config.toml
norm = "rmsnorm"
optimizer = "muon_variant"
batch_tokens = [65536, 131072]
Below are experts of layer 5 (counted from 0) of a mixture-of-experts language model. Rows are named router (the router's row for the expert), gate (a neuron's input weights, with its number), up (a neuron's input weights, with its number), down (a neuron's output weights, with its number) and show model dimensions 0-127. Each number is 128 + 32 x the weight over its row's rms, rounded and kept within 0 to 255.
After each expert's rows: a language model's description of what the expert responds to; "gets" lists some tokens that make up at least twice as much of what it gets as of all text. This comes from a sample of Wikipedia text that the model never trained on. Tokens count by the router's weight.

# expert 36
router [ 80 140 151 103  86  93 129 109  84 129 170 180 149 203  75 183 161 133 159 139 144  92 125 149 122 107 145 141 208  92  93 115 109 152 149 123 152 174 185 108  87  83 158 140 105 162  67 162 118 161 134  60 120  74 149 176 150 153 158  83 108 168 134  87 109 144 134 101 122 140 147 117  97  99 128 181 126 143 158 165  93  79 170 126 127 172 135 133 190 135  93 141  96 106 107 103  68  85 105 140 137 153 120  83  98 100  77 124  91 121  73  78  94  94 113 154 111 131 143 131 102 156 163 132 149 140 159 145]
gate0 [ 87 202 142 114 147 118 122  88 139 190 112 108 103 153 134 130 130 109 125 159 210 204 140 143 136 115  75 154 129 128 146 119  69 164 121 174 136 127 138  80  94 130  80 204  88  73 151 125 144 162 139  92  85  91  82 147 112 120 159 123 157 155  91 133  78 166 160 156  97 144  92  69 123  72 127 150 122 143  74 136 110 105 137 148  82 145 160 117 129 118 109  97 146 100 138 143  99  99  91 104 102  92 130 105 161 149 128 149 153  81  64 171 162 123 132  65 158  78 142  93 156 106 188 158 100 144 148 133]
up0 [114 129 193 130  84 108 121 115 138  91 174 171 110 106  88 127 120  38 130 149 147 151  60 151 121  94 198  71 109 118 117 165 129 187  91 103 146 134 132 154 133 138  87 170  94 161 163 109 107  89 135 126 131 162 165 124 145 127 130 152 101 100 124  98 187 134  63 167 175 129 108 137 116 140 133  75 194 117 127 157 116 162 196 102 169 129  68 147  93 137 176 136 142 128  58 118 124 160  95 116 156 104  93 142 111  85 137 130 169 123 169  94 155 169 101 190 141 140 123 126 177 125 111  56 131 126 132 113]
down0 [184 109 143 112 154 121 159 153 131 100 142 177 137 134 205 150 177  69 180 131  84 108 121 151 203 105 129 105 151 108 111 120 165 102 173 161 124 144  85 204 149 150 179 106  96 152 147  99 157 161  94 166 128 138 121 163 129 124 154 178 133 106 120 146 156  36 113  83 186 132  88 151 144 135 163  80 118 114 126  93 155 154  94 100 112 122  98 129 114 133 153 132 101 235 117 146 128 146 141 208 155 111  89 138 134 115 154  92 138 116 131 130 123 146 117 184  84 113 100 137 145 166 103 136 144  86 108  89]
Slavic and foreign name pieces
gets: "k", "j", "ov", "ev", "v", "z"

# expert 58
router [179  91  89 202 118 170  94 107 154 154 147 113 135  97 143 151  83 192  83 158 167 166 160 125  98 131 133 137 172 107 136 183 145 154  99 167 136 176 109 185  84 121 149  74 161  87 134 111 149  79 114 169  99 103  98 137  99 136 115 132  64 162  75 133 118 163 135 166 103 119 178 121 144 121 138 106 181 157 114 129 178 132 116 112  64 177 129  91 133 119  76 187 139 129 149 174 100 128 110 159 166 109 127 178  83 127 182 170 138  92 161 145 166 187 142 120 110 162 149 139 141 125 155 156 161 132 140 182]
gate0 [140 131 134 154 184 129 117 125  83  80 114  98 142 172 200 114 168 118 105 152 106 197 100  46 131 102  82 187 111 149 126  64 137 162  88 157 141  96 164 103 120 124 144 136 116 104  97 190  84 167 103 115 142 137  96 122 110 123 126 156 120 150 166  85  91 107 136 109 109 110 112 154 106 107 134 139 181 143 133 178 159 178 138 105 127 166 103  97 123 100 124  90 150 146  98  79  87 206 146 149 192 167 140 139  95 161 172 177 150 150  77 143 106 175  99  69 123 165 155  72 115 133  94  91 136 138 128 138]
up0 [ 93 152  93 112 176 139 114 125 152 132 116 155 140  63 117 176 110  68 121  89 146 156 132 112 102 142 122 108 106 115 145 168 148  73  50  68 150 146 138 133 100 135 168  81 110 127 102  96 158  79 151 159 107 172 170 101  80 113  99 118  44 158 113 117 125 122 100  88 144  93 194 100 193  84 134 136 100 102 118 180 111 136 159 151  68 124 129 138 127  90  58  93 116 109 159 163 139  89  95  98 145 111  93  94 181  81 152 152  94 141 129 145 119 147 132 107 103  89 160 162 104  90 119 139 105 140 165 199]
down0 [182 177  88  78 119 131  81 152 116 103 174 139 113  78  98 162 128 133 148  78  94 151 169  84  79 127 122 101  97  63  51 131 137  86 141 135 116 112 195 171 167 121 132 124 101 139 157 128  70 116 141 168 147 107 133 170 139 133 121  82 205 162  81  70 150  88  85 145 168  85 148 166 119  99 139 143 196 101 156  81 107 162  93 133  84 135 135 161  79  73 141 136  95 104 145 108 109 127 167  89 182 129 134 130 186 100 151 125 148 127 127 116 115 121 184 117 148  99 133  93 137  81 126 136 106 118 118 128]
Wiki headings and table pipes
gets: " |", "==", "===", " |  |", " ==", " ==="

# expert 21
router [175 147 100  89 122 123 153 124  86 108 147 162 176 152  78 143  74 131 126 151  90 175 119 133 113 166  98 108 149 110 126  72 161 140 153  62 142  83 108 162 163 120  90 136 144  89 127  87 140 131 171  60 132 120 116 155 189 125 134 138 166  86 130 159 132 131 133 105 161 115 115 113 115 136 119 138  85  74 133  92 186 158 172 179 105 159  93  69 125 136  85  63 129 140 137 154 164 177  85 108 110 113  94 134 164  97 164  47 176 129 105 128 176 132 106 140 127 160  92 111 114 197 112 116 155 191  82  98]
gate0 [142 154 128 111 140 187 116 143 121 115 109 151  89 121 108 121  92 146 139 143 125 164 130 132 127 137 146 110 160 130  97 109 101  83  60 169 129 103  77 133 166 141 100 160 118 101 144  94  90 147 169 124 153 104  96 108  95 138 101 131 153  95  48 100 113 170  70 190 181  89  76 166 102 117  97 104 170 106 100 105 135 122  92 125  63 116 119  75  88 195 150  82 127 172 128  97 129  99 101 159 160 110  41 128 135 116 147 153 172 161 176  99  68  94 151 137 175 116 102 128  88 119 145 172 184 172 156 155]
up0 [ 87  97 118 106 138 136 122 128 177 164 168 119 116 152  65 164 133 113 157 108 125  52 135 152 103 161 147  68  77 194  89 115  94  99 143 102 120 154 126 172  79 157 117 143 101 161 103 136 129  85 163  96 150 105 160 143 121  91 110 136 148 175 130 115 107 114 126 200 156 154  92 127  85 184 197 134 131 128  57 109 200  81 101 138 141  86  80 182 156 138 164 117 116 110 156  89 133  74 164 157 172 177 168 150 116  74 130 125 142 151 123 139 156 115 141 142 172  94 144 139 161 124 112 155 104  64 135 120]
down0 [100  85 115 100  89 133 117 106 138 149 151 108  84 171 142  98 135  80 130  85 137  67 134 213  74 104 175 133  84 118 141 105 105 130 116 120 140 103 169 161 164  90 169 103  98  97 118 177  96  99 149 152 119 152  99 170 134 146 114 108  52 112  68 153 210 124 142 111 134 128 103 143  82  98 183 125 145 115 103  94  92 116  52  86 157  95 115 171  85 116 128 117 127  93  91 128 134 127 167 141 108 102 135  58 110  87  95 127 155 112 133 150  74 142  76 104 158  99 113 106 151 102  96 135  61 167 122 111]
Noun suffixes, science terms
gets: "s", "es", "ation", "ing", "ion", "al"

# expert 45
router [162 109 105 198 128 159 173 135 124 110 100 117  73 133 106 115  70 148 181 148 180 136 111  94 143 130 144  90 147 155 179  80  61 137 154 113 178  95  69 115 130 134  94  70 147  88 129 112 124 182  94 117  84 151 116 137 147 106 152 156 112  90 145 116 120 126 128 156 114 150  87  83 146 112 161 166 114 139 154  93 130 134  68 107 161  66 130  92 174 142 133 147 158 117 130 126  93 144 131  78 183 123  92 163 187 139 159 148 185 107 163 137 103  74 105 132 144 113  63 115 171 138 154 188 160 149 175 185]
gate0 [158 146 115 140 101 109 133 164  89 122 108 114 124 195 103 106 158 186 127 117 218 169 164 143 136  93 129 120  79 148 151 136 185 123 141  64  87 131 143 181 117  96 104  74 163  80 193 110 134 114  61 174 115 139  94  97 129  96 128 174 136  58 113 151 157 136 204  66 183 102 159 140 152 175 118 142 139  82 117  84 160  93 103  89 140 150 151 107 103 143 125  89  90  91 164 123  75 139 123 169 138 146 133 143 133 154 164 127 134 114 130  78 141  97 150 134  72 118 160 123 142 161 125 134 101  81 115 136]
up0 [ 88 128 131 226 126  58 157 139 111 157  85 142 131  97 136 157 128 110  69 100  92 113 175 201 114 124  87 101 144 121 183 127 113  85 183 122 190 115 186 144 129 146 203  85 106 132 143 149 116 117 121 111 121 129 140 133 152 170 137 146  57 144 136 124 158 142 153 113 125 115 135  89  97 132 120 138 132 122 157 120 147  92  73 128  92 171 202 166 167  84  95 183 134 152 127 113 131 116 173 186 144 113 136 133 123 156 118 140 135 187 120 148 153 134 126 125 102  56 147 148 118 167 195 181 121 150  84 135]
down0 [ 90  97 135 130 114  96 149 108 115 124  96 149 133 150 173 124 137  91 131 104 180 104  66  70 136 131  27 155  78 114  99 186 159  97 126  80 122 109 133 132 135 144 144  80 164 158 128 117 122 152 125 122  80 107 144 136 173 110 136 123 113 167 131  98 145 167 213  85 123 115 100 136 154 143  81 137 113 167 151 156  79 145 148  91 104  53  87 109 152 117 138 108  92 227 119 151 144  79 104 110 147 111 127 131 110 122 162 175 115 127 109 164 140 116 130 101 114 128  82 128 133 208 127 202 188 127 113 100]
Location prepositions
gets: " in", " of", " in the", " on", " at", " from"

# expert 57
router [ 99 163 139 180 168 135 150 149 173 100 180 100 122 103  81 126 172 129 159 134 143 158 187 106 111 125 116 107 143 122 107 134  48 146 144 164 131 149  66 140 153 209 134 112 115 102 127  78  81 158  71 132 124 170 114 106 195 101 149 155 117 189 100 118  49 142 139 139 126 102 146 108 105  83 120 106 148 130  70  64  73 143  86  68  97 165 163 159  98 134 167 150 157 148 135  92  91 169 156  70 163 146 123 155 143 110 114 169 117 183 134 118  84  85  98 145 128 119 161 126 111 100 125 137 132 154 120 125]
gate0 [109 157 175 107 192 138 160  96 135 106 112 112  81 105 123 135 146 117 124  49 134  96 121  68 158 127 183 136 195  76 128 173 115  97  76  93 153 109 135  92 128 132 124 110 162 155 137 110 166 125 144 110 171 150 196 118 159 139 126 133 119  92 138 123 154 144 138 116 139  95  99 105 163  85 133 101 126 118  63 129 181  69 125 135 104 188 101 125 118 116 149 121  94 119 109 170 195 148 126 142  95  86 127  70 171 161 132 144  71  88 151  78 147 139  63 177 134 193 151 123 141 144 199  71 119 143 114 116]
up0 [101 130  99 156 140 151 119  44 133  62 158  72 111 133 103 135 113  91 179  73 120  99 124 102  94  93  87 112 227 160 130  49 179 109 138 135 179  49 142 138 131 141 132 126 141 128 111 139 147 153 156  96 133 114 125 138 126  93 137 110 102  99 123 143 164 174 174 113 160 135 181 139  98 193 126  98 137 113 115 107 152 157 109 137  92 175 106 120 111  96 198 146 151 121 197 110 181 131 170 163 143  65 128 117 138 134 124 127 134  85 141 112 133 161 135 159 128 139 152 116 132 155  85 114 162 140 208 159]
down0 [ 98 144 100 118 145 170 170 132 161 116 164  99 161 193 165 118 120 136  83 102 171 104 100  41 110  95  71 126 178 142 124 176 120 134 118 103 116  69 123 100 101 160 132  99 106 161 129 156 139 167 129  89 166  92 149  37 122 107  83 155 107  70 144  89 110 178 155 130 159  92 108 119 161 111 110 114 144 111  94 109 165  99 116 188 113 165 125  72 134  93 167 121  76 113 138 116 144 126 179 149  96  88 109 131 130 121 168 127  79 167 155 114 192 121 139 170  84 166 165 116 134 121 145 176 133 122 190 155]
Movement and agency prepositions
gets: " to", " by", " at", " at the", " by the", " to the"

# expert 34
router [139 152 138 146 154 141 139 178 187 137 128  94 102 109  72 167 106 101 135 124 101 145  99 116 134 179  76  88  97 149 103  67 148 139 157 184 151  55 115 117 102  91 115 157 106 158 155 168  95 177 131 102 191  65 157 109  78  83 118 122 119 109 140 127 107 119  86  79 123 104 162  90 112 126 188 161 124 131  86  88 178 164  87 117 143 168 154 115 113 102  96 171 173 145 131  88 141 183 176 138 140 168 131  76 111 121  88  80 157  85 121 169 100 123 142 118 170  85  97 106 112  79 159 152 159 113 142  92]
gate0 [130 120 141 110 133 100 143 127 174 157 107  70 148 123 120 165  69 156 147 148 104 139  81  66 112 140  87 149  81 135 148 151 178 136 150 106 134 137 150 159 109  70 147 152 164 160 156  68 111 130 113  57 118 109 223 158 113 148 137 120 130  97 124 160 127 155 117  95 186 158  92 110 191 123 160 140 142 106 114 163 162 182 154 152 130 117 126 178 160 175 131  30 139 111 153 110 108 162 135 166 146 155 119  97 146 163 146  64 161 114 168 139  98 145 142 126 151 153 128  63 161  95 116 138 161 180  70 105]
up0 [105 145  83 117 150 106 131  97 124 124 130 139 104 115  90 159 146  60  92 147  95 173 162 108  88 111 123 166  51 124  94 117 126  82  68 123 138 128 125 146  92 124 143 103  57 119 162 143 120 114 119 122 131 170 108 197 171 159 151  85 129 155 147 132 133 170 117  97 161 101 209  67 120  59 169 150 207  96 123 105 152 112 127  82 165 161 212 144 107 152  95 187 139 109 142  66 143  95 143 138 103 149 139 144 153 127 147 179 133 139 109 154 135 115 146 121 104 101 180 117 106 136 101 104 183 121 163  93]
down0 [ 89  82 105 158  61 127  75  88 160 140 145 149  81 103 148 159 124 151 121 123 139 157 115 104 103 146  94 156  82 109  87 149 148 161 112 129 150 106 101 134 171  90 115 134 132  99 118 127 161 140 121 169  69 133 111 111 172 132 133 167 139 124  99  56 141 107 142 117 100 146 114 128 156 126  62 143 135  96  77 122 127 118 161 123 137 153 134 122 106 125  99 105 113 159 153  76 109 192  82 180  60 149  79 161 112 125 143 168 178  99 181 140  97  95  99  93 127  98 243 120 124 162 189 159 175  91 112  73]
Census statistics connectors
gets: " (", ".", "–", "\n\n", "% | ", " to "

# expert 11
router [124  98 186 122 115  82 128 123 115 115 153  99 111 150  64 121 106 124 200 102 108 133 113 134 116 161  74 128 108 120 127  90 160  85 155 157 142  88 135 169 124 110 123 115 131 131 139 106 148 181 180 165 181  81 163 101 104 114 105 169  89  93 113 143  92 106 105 126 118  89 160 111 120 124 131 137  99 142 127 125 153 180 145 151 162 163 159 177 192 109  54 132  93 122  89  94 119 187 168  87 119 151 168  51 122 146  85  96 138  84 166 180 164  94 148 156 135  82  52  97 106  92 134 172 143  94 165  90]
gate0 [157 138 140 165 145 122 176 140 132 136  91 122 157 179 108  79 164 142 143 121 174  91 130 100  93 149  96  96  91 107 143 111 105 105 111 179 124 108 123 133 117 162 172 147 120 153  86 104 166  98 126 115 107 100 116 128 132 123 133 156  80 128 149  89 197 101 132 142 143  97 180  50 153 158 190  91  96 167 103 133 139 118 137 150 201 196 100 141  54 162  61 189  95 132 116 142 110 132 147  66 144  84 190  84 127 201 102 135 160 148 147 145 153  99 111  91 157 172  96 139  89 136 130 134 136  83 100 143]
up0 [133 144 124  86 101 102 155 134 102 122 177 127 123 173 115 126 180 144 101 111 136 143 146  98 100 110 128  86 133 130 118 134 111 127  96 114  85  59 158 130 137 128 122 116 107 189 139 129  96  96 155 102 145 157 129 164 114  71  96  84  92  97 109 101 160 170  96 105 156 106 225 127 182 127 104  95 108 117 167 166  84  86 199 128 100 117  99 129 144 150  86  88 119  68  85  26 171  81 138 122 113  89 113 152 138 106 146 192  97  81 159 175 110 115 113 173 134 109 175 113 111 177 124 151 117 156  79 126]
down0 [132 154 129 140 111  58 170 131  69 124 160  81 163 158 156 159  77 126  92 131 101 107 120 174  87 132 109 174 127 141 146 125 107 135 208 142 131 148 159 133 160 139 124 171 147 113 185 163 181 161 164 148 145 134 147 229 159 120 138 167 127 157 116 108 155 198  87  98 108 163 126 155 195  66 102  85 147 117 185 106 105  93 169 109  95  87  81 187  96 172  88 133 112 143 115 105 131 122 137 114  85 112  98 114 157 148 135 125 161  99 143  64 169 132 149 121 123 142 142 114 183 126 131 175 117 156 115 127]
Census and statistics numbers
gets: "2", "0", ".", "1", "8", "7"

# expert 55
router [164 134 198  98 176  67 156 113 124 108 180 163 178 135  87 125 114 103 120  96  87 154 178 139 132 107 114 171 187 117 138 139 140 142 162 150 119 142 115 138 163 178 101 186 178 143  71 126  85 111  97 108 118 141 179  88 100  84 157  81 138 124 148 163 133 107 133 159 178 192 115  50 115 117  78 132  90  76 183 116 162 160 139  99 113 128  97 138  98  91 148  90 183 127  94 172 152 124 147 173 138 100 171 149 147 152 158 131 174 184 145  90 134  90 125 144 110 130 110 136 127 146 149 142 134 181  98 176]
gate0 [201 119 142 117  91  98 115 147  77  92 147 109 167 184 118 136  98  98 158  76  92 116 128 141 174 104 155 148 170  87 183 131 155 123 110 126 116 195 112 143 136 105 128 155 198 121 122 180 165 137 129 170 105 129 145 170 119 114 180 106 138 117 146 115  89 104 140 126 148 121 159 156 161  76 122 179 134 130 111 107 153 139  96 182  60 133  69 133 236  74  87 105 188 116 131 106 139 140 172 170 108 134 122  87 107 162 157 150 120 141  70  96 117 109 193 165 112 130 135 112 117  89 145 113 124 145 123  84]
up0 [116 168  90 159 127  97 160 109 127 110 176 164  98 103 163 141  95 132 197 125 138  77 108 126 115 191  89 133 135 185 141 118 139 143 138 138  82 138 148  64 157  95 111 154 180  98 209 140  89 133  81 111  92 143 109 126 169 155 132  73 169 122 118 153 120 140 168 129  77 147  72 156 118  94 160 102 113 147 114 151  67 107 124 171 104 174 108 153 176 126 140 186 113  97 189 105  89 125 131 120 167  99 153  47 159 153  85  99 182 139 129 148  82  99  91 123 192 149 138  97 138  89 137 126 155 140 136 127]
down0 [149 143 175 149 122 108 130  94  58 119 138 148 154 165  47  82  54 152 102 118 108 123  97 193 101 114 181  93 106 101 133 110 163  97 139 141 128 165 101  87  87 137 117 175 113 123 139 152 115 102 179 144 166 163 129  85 108 125 122 124 147 166  73 114 117 101 124 135 125 131 152 108 100 176 160 191 110 130 127  65 153  95  83  92 146 122  99 207 139 131 141 142 127 159  77 107 141 128 180 136  98 154 130 120  85 162 137 119 104 155 100  58 143 121  32 149 160  85 135 112 165 155  92 120 150 116 115 184]
Modals and relative connectors
gets: " to", " can", ", which", ")", " may", " that"

# expert 26
router [130  99 129 173 139 140 144 141 157 139  79 140 111 117 129 158 126  86 115 110 185 163 157  91 150 136 193 130 113 167 135 177  88 169 126 125 171  97  94  81 171 102 125 101 199 199 145 152 111  91  89 111  83 183 123 144 107 113 152 125 119 143 142 100 104  93 184 134  91 142  86  84 128 134 122  88 120 138 135 129 124 113  59  95  80 135 178 127  79 142 162 146 147 143 158 165  89 179  73  78 156  89 123 186 194  97 136 112 172 146 162 101 136  64 128 142 132 123 148 167 135  84 131 109 117 157  89 185]
gate0 [127  93 144  69 166 140 189 117 158 144 128 133  86 158  91 137 157 147  77 166  98  98 106  91  86 120 127 167 128 126 165 156  99 176 142 174 138 213 112 107 129 139 148 141 109 104 140 153 136 123 139 181 155 132 152  93 181 150 173  93 189  91 120  76 184 107 149 116 142 170 147 137 154 147  63 125 130  66 116  86 162  72  62 154  89  97 138 105 121  85 161 140 107 108  99 135 172 102 116 124  72 177  92 156 117 116 103 148 151 132  75  72 120 123 145 196 129 180 157 100 109 107 130 105 146 118 103 151]
up0 [168 125 120 140 144 130  97 126  83 102 177 114 118 132 171 121 157 133 186 103 127 137  50 114 135 129 154  89  79 135  78 148 141 110  87 131 146 140  81 112 116 146 120 174 164 124 108 161 118 199 101 137  87 134 158 127 149 111 125  86 132 118 166 101 154 166 195 107 179 143 167 117 163  20 149 141 127  45 136 116 178 144 143 157 113 107  62 162 156 124 152 164  94 110 143  81  64 133 178  81 105 106 133 123  99 115 123 157 186 202 169 118 117 116 129 149 161 105 130 106 152 170 124 112 138 120 124 161]
down0 [ 67 158 133 118 125 167 117 112 137 115 121 142 113 138 159 106 113 135 132 153 151 158  96 126 112 146 152 154 114 170 148 124 130 118  94 130 131 150  88 145  98 177 120 139 185 152 107 200 101 109 104 113 122  97 155 153 110 160 128  56 113 148 214 195  79 122 117 116 121 162  78 144 147 142  95 195 132 109  98  81 110 126 156 195 125 124 154 107 143 125 107 103  94 121 162  46 135 115 148 172  95  74 174 137 134 136 114 161 163 114 152  55 108 187  97 127 137 185  83  78  80  85  65  96 163 106 111 119]
Infobox field labels
gets: " by", " on", "-", " as", " of", ":"

# expert 33
router [126 113 159 131 137 116 114 142 118 126  96 150  95 112 127 146  83 177  86  84 138 158 135 121 113 103 110 171 119  99 145 121 146 157 102 175 136 145 145 166 110 121 150 119 147 145 198 133 166 128 141 188 141 174 118 128  88  90 123 154  91 185 157  92  56  94 155 155 114 154 100 145  52 134 169  78 116 144  83 111 185 156 123 143 125  76 199 104 167  83  78 151 120 147 179 150 143  60  71 116 188 125 151 154 101 126 190  77 165  80 130 163 183 131 139 153 138  92 111 131 139 149  99 114 157 145 141 181]
gate0 [139 120  83 155 131 157 152 120 104 129 164 111 174 112 117 190 143 140  81 182 181 130  90  85 156 115  78 119 105 136 171 175 117 170 140 148 133  95 128  93 133 102  94 113  76  93  94 102 115 122  98 125 160 115 117 158  84 145 122 146 110 105 147 124  45 147  90  50  48 121 172  71 112 154 173 146 103 131 138 113 144 142 147  83 114 133 119  94  63 116 125  93  84  95 143 134 103 161 147 132  89 156 136  74  98 157 116 145 145  98 104 203 112  79 146 104 155 144 171 116 156 128 133 105  76 174  57 109]
up0 [152 165  78 127 139 116 119 104 150  88 194  98  96 215 187 124 108 130 119  96 179 149 166 136 146 169 109 112 161  73 133 153 130 115 119 170 136 112  99 121 142 112 122  59 134 149 121 174  90 117 145 121 104 117 159 154 147 107 208  99  65 141  95 140 122 106  93 125 138 102 134 110 106 135 104 173  78  54 116 134 115 125 199 190 121 106 135  92 164 154 125 144 137 124 170  82 146 162 173 119 119 146 210 140 154  98 152 159 132 119  84 158 105 158 167 105  68 116 117 165 169 118 182  89 142 130 155 129]
down0 [136 171 139  96 135 155  93 141 168 141  93 153 151 101  88 140 120 155  86 169 179 153  51 137 129  54  92 181  86 100 142 170 115 110  93 125 146  70 130 110 135 123 117 118  77 121  99 187 142 130 163 132 155 124 204 114  95 154 165 135 131 154 140 171 131 135 133 145 127 134 111 142 194 132 139 179 121  90 129 138 141 167  78 126 161 153  87 113 137 106 147  92 110 165 129 118 122  99 116 137  74 179 157  93 202 155 106 142 186 138 144 136 125 202 106 145  75 160  85 114  41 167 143 116 136 164 155 138]
Section headings and tables
gets: "\n\n", "==", "===", " |", " ==", " ==="

# expert 48
router [ 45 143  89 148 141  55 120 125 138 145 107 111  90 138 131 177  86 149 131 102  83 114 152 132  99 104 116 157 122 151  95 142 147  94 166 130 151 195 103 116  43 142 113 134 122  67 173 110  76  92 107 134 125 169 166 159 152 116 187 220 159 147 106 163 135 120 140 119  95 138 149 164 113  89 107 193 140 143 134  81  76 136  96 119  95 118 121 124 114 146 175 122 202 113 157 156 130  86 129 135 178 112 124 126 118 184 128 129  94 133 124 183 126  92 105 185 147  77 102 123 133 132 166 107 121 153 140 186]
gate0 [121 177 115 134 137 169 118 104 128 168 179 185 138 182 102  97 135  90 116 171 185 127 129 127 154  81  88  99 104 139 128 145 124 143 171 161 181 190 121 137 126 118  91 146 127 103 154 180 130 124  56 108  49  93 111  71 202 124 151  88 136 141  89 156 120 156 153 117 154 110 180 121 110 149 191 170 110 130 125 132 119 138 155 169 165 102 138 150 103 149 122  92 157  76 134 145  93 168  97 124 139 128 171  88 166 106 104  95 110 143 116 130  95 153 112 102  54  74 148  92  85  65 142 147 129 140  84  86]
up0 [ 72 136 100 165 145 139 118 125 120  97 130 125 147 146 101 131 153  97 129 137 132  99 164 110 125 118 126 112  92 131  84 106 145 132 123 143 175 185 142  90 146  95 116 118  93 148 138 208  92  95  88 123  85 151  84 128 195 170 136 168 109  72 108 107 178 147  97 191 112 122 125 146  91 201 165 130 118 136 170  81  54 127 144 151 171 130 151 112 171 167 143 138 131 107  61 150 147 183 130 110  86 119 132 142 194 121 106 193 103 123 158 145 111  96 166  41 128  85 107 107 121 153 140 142 107 122  47 131]
down0 [ 93 109 145 125 193 160 158 128  99 135 176 131  96  54 156 154 136 116 167 140 156 181 185 129 119 124 104 139 116 129  79  85  87 159 179 164 112 131 166 110 128 111  85 142 129 155 120 101 108 133  53 125  99 129 137  72 128 131 162 139 128 138 139  18 189 139 129 132 138  41  69 125  68 162 133 140 140 104 192 150 165 131 133 184 141 124 100 122 126 113 166 146 132 205 121 155 117 136 116 131 164 193 103 123 135  89 136 141 102 108 177  87 101  71 110 140 137 121 114 139 138 112 106 137 153 173 106 131]
Coordinating conjunctions
gets: " and", ", and", ",", " or", "s and", " and the"

# expert 43
router [115  99 136 176 170 166 166 146 178 106 139 118 125  56 107 134  90 129 123 111 123 165 155 132 170 151 175 100 129 118 134 148  58 135 128 116 173 139 162  94 122 165  74 115 116  92 103  98 177 138 129 186 130 110 149 105 137  70 104 181 122 196 136 138 132  77 152 146 142 140 139 131 135 167 161 215  77 164 132 132 108  80  64 160 147 120 135  98 172 186 161 118 144 123 100 140  80 110 139 132 102 108 105 180 176 131 216 149 125 116  93 155  94 150 203 114 156 151 130 116 149 127 159 156 133 122 178 118]
gate0 [109 109 114 114 107 137  67 138 169 129 108 138 120 147 126 133 161 100 134 121 138 125 111  72 150  97 194 119 141 155 133 134 234 133 122 138  92  95  53 128 114 140  87 154  65 105 142 120 163  67 117 173  65 191 121 140 108 150  87 180 113  79 127 161 160 106  76 115 113 156 186 139 138 191 155  82 160 152 163 123 146 104 142 167 117 138 124 128  99 129 115 164 112 109  90 115 115 150 108 148 111 125 130 150 168 111 168 185  94 174 130  97 134  91 180 107 141 114 147 107  76 107  72 109 155 197  80 118]
up0 [147 215 113 156 141 106 108 186 131 126 114  59 116 153  98 124 117 128 172 155 115 117 126 120  83 115 138 176  84 107 102 126 116 144 174 149  82 134 120  94  88 139 117 140 101  82 121 104 118 179 131 112 160 109  98 126 186 143  68 102  93 124  93  94 119 182 167  68 141 125  96 152  86 127 112  92 145 153 121 151  93 105 115 154  98 171 105 150 105 102 134 125 116 129  84 179 102  73 161 104 126 140  80 129 162  70  50 126 189 147 116 221 180 173 120 113  99  86 123 132  89 156 150 168 106 139 100 145]
down0 [184 137 128 131 150  95 108 168 147  73 132 142 108 117 174 170  95 126 132 118 131 113 113  85 104 121  94 169 134 117 118 174 148 106 166 120  67 126 151 120 109 164 148 101 145 103  77 166  93 120 148 131 205 118 138  90 135  47 177 118  84 130  90  76 120 122 148 123 192 104 119 117  86 138 131  76 113 138 132 124 130  95 168 180 164 121 131 167  92 119  70 148 151 132 105 126 178  84 172 149 131 121  91  92  93 113 106  90  61 158  94  34 143  79 144 105  56 111 100  87 120 134 147 125  99  90 149 107]
Sentence-opening In/On
gets: " In", " in", "In", " On", "On", " a"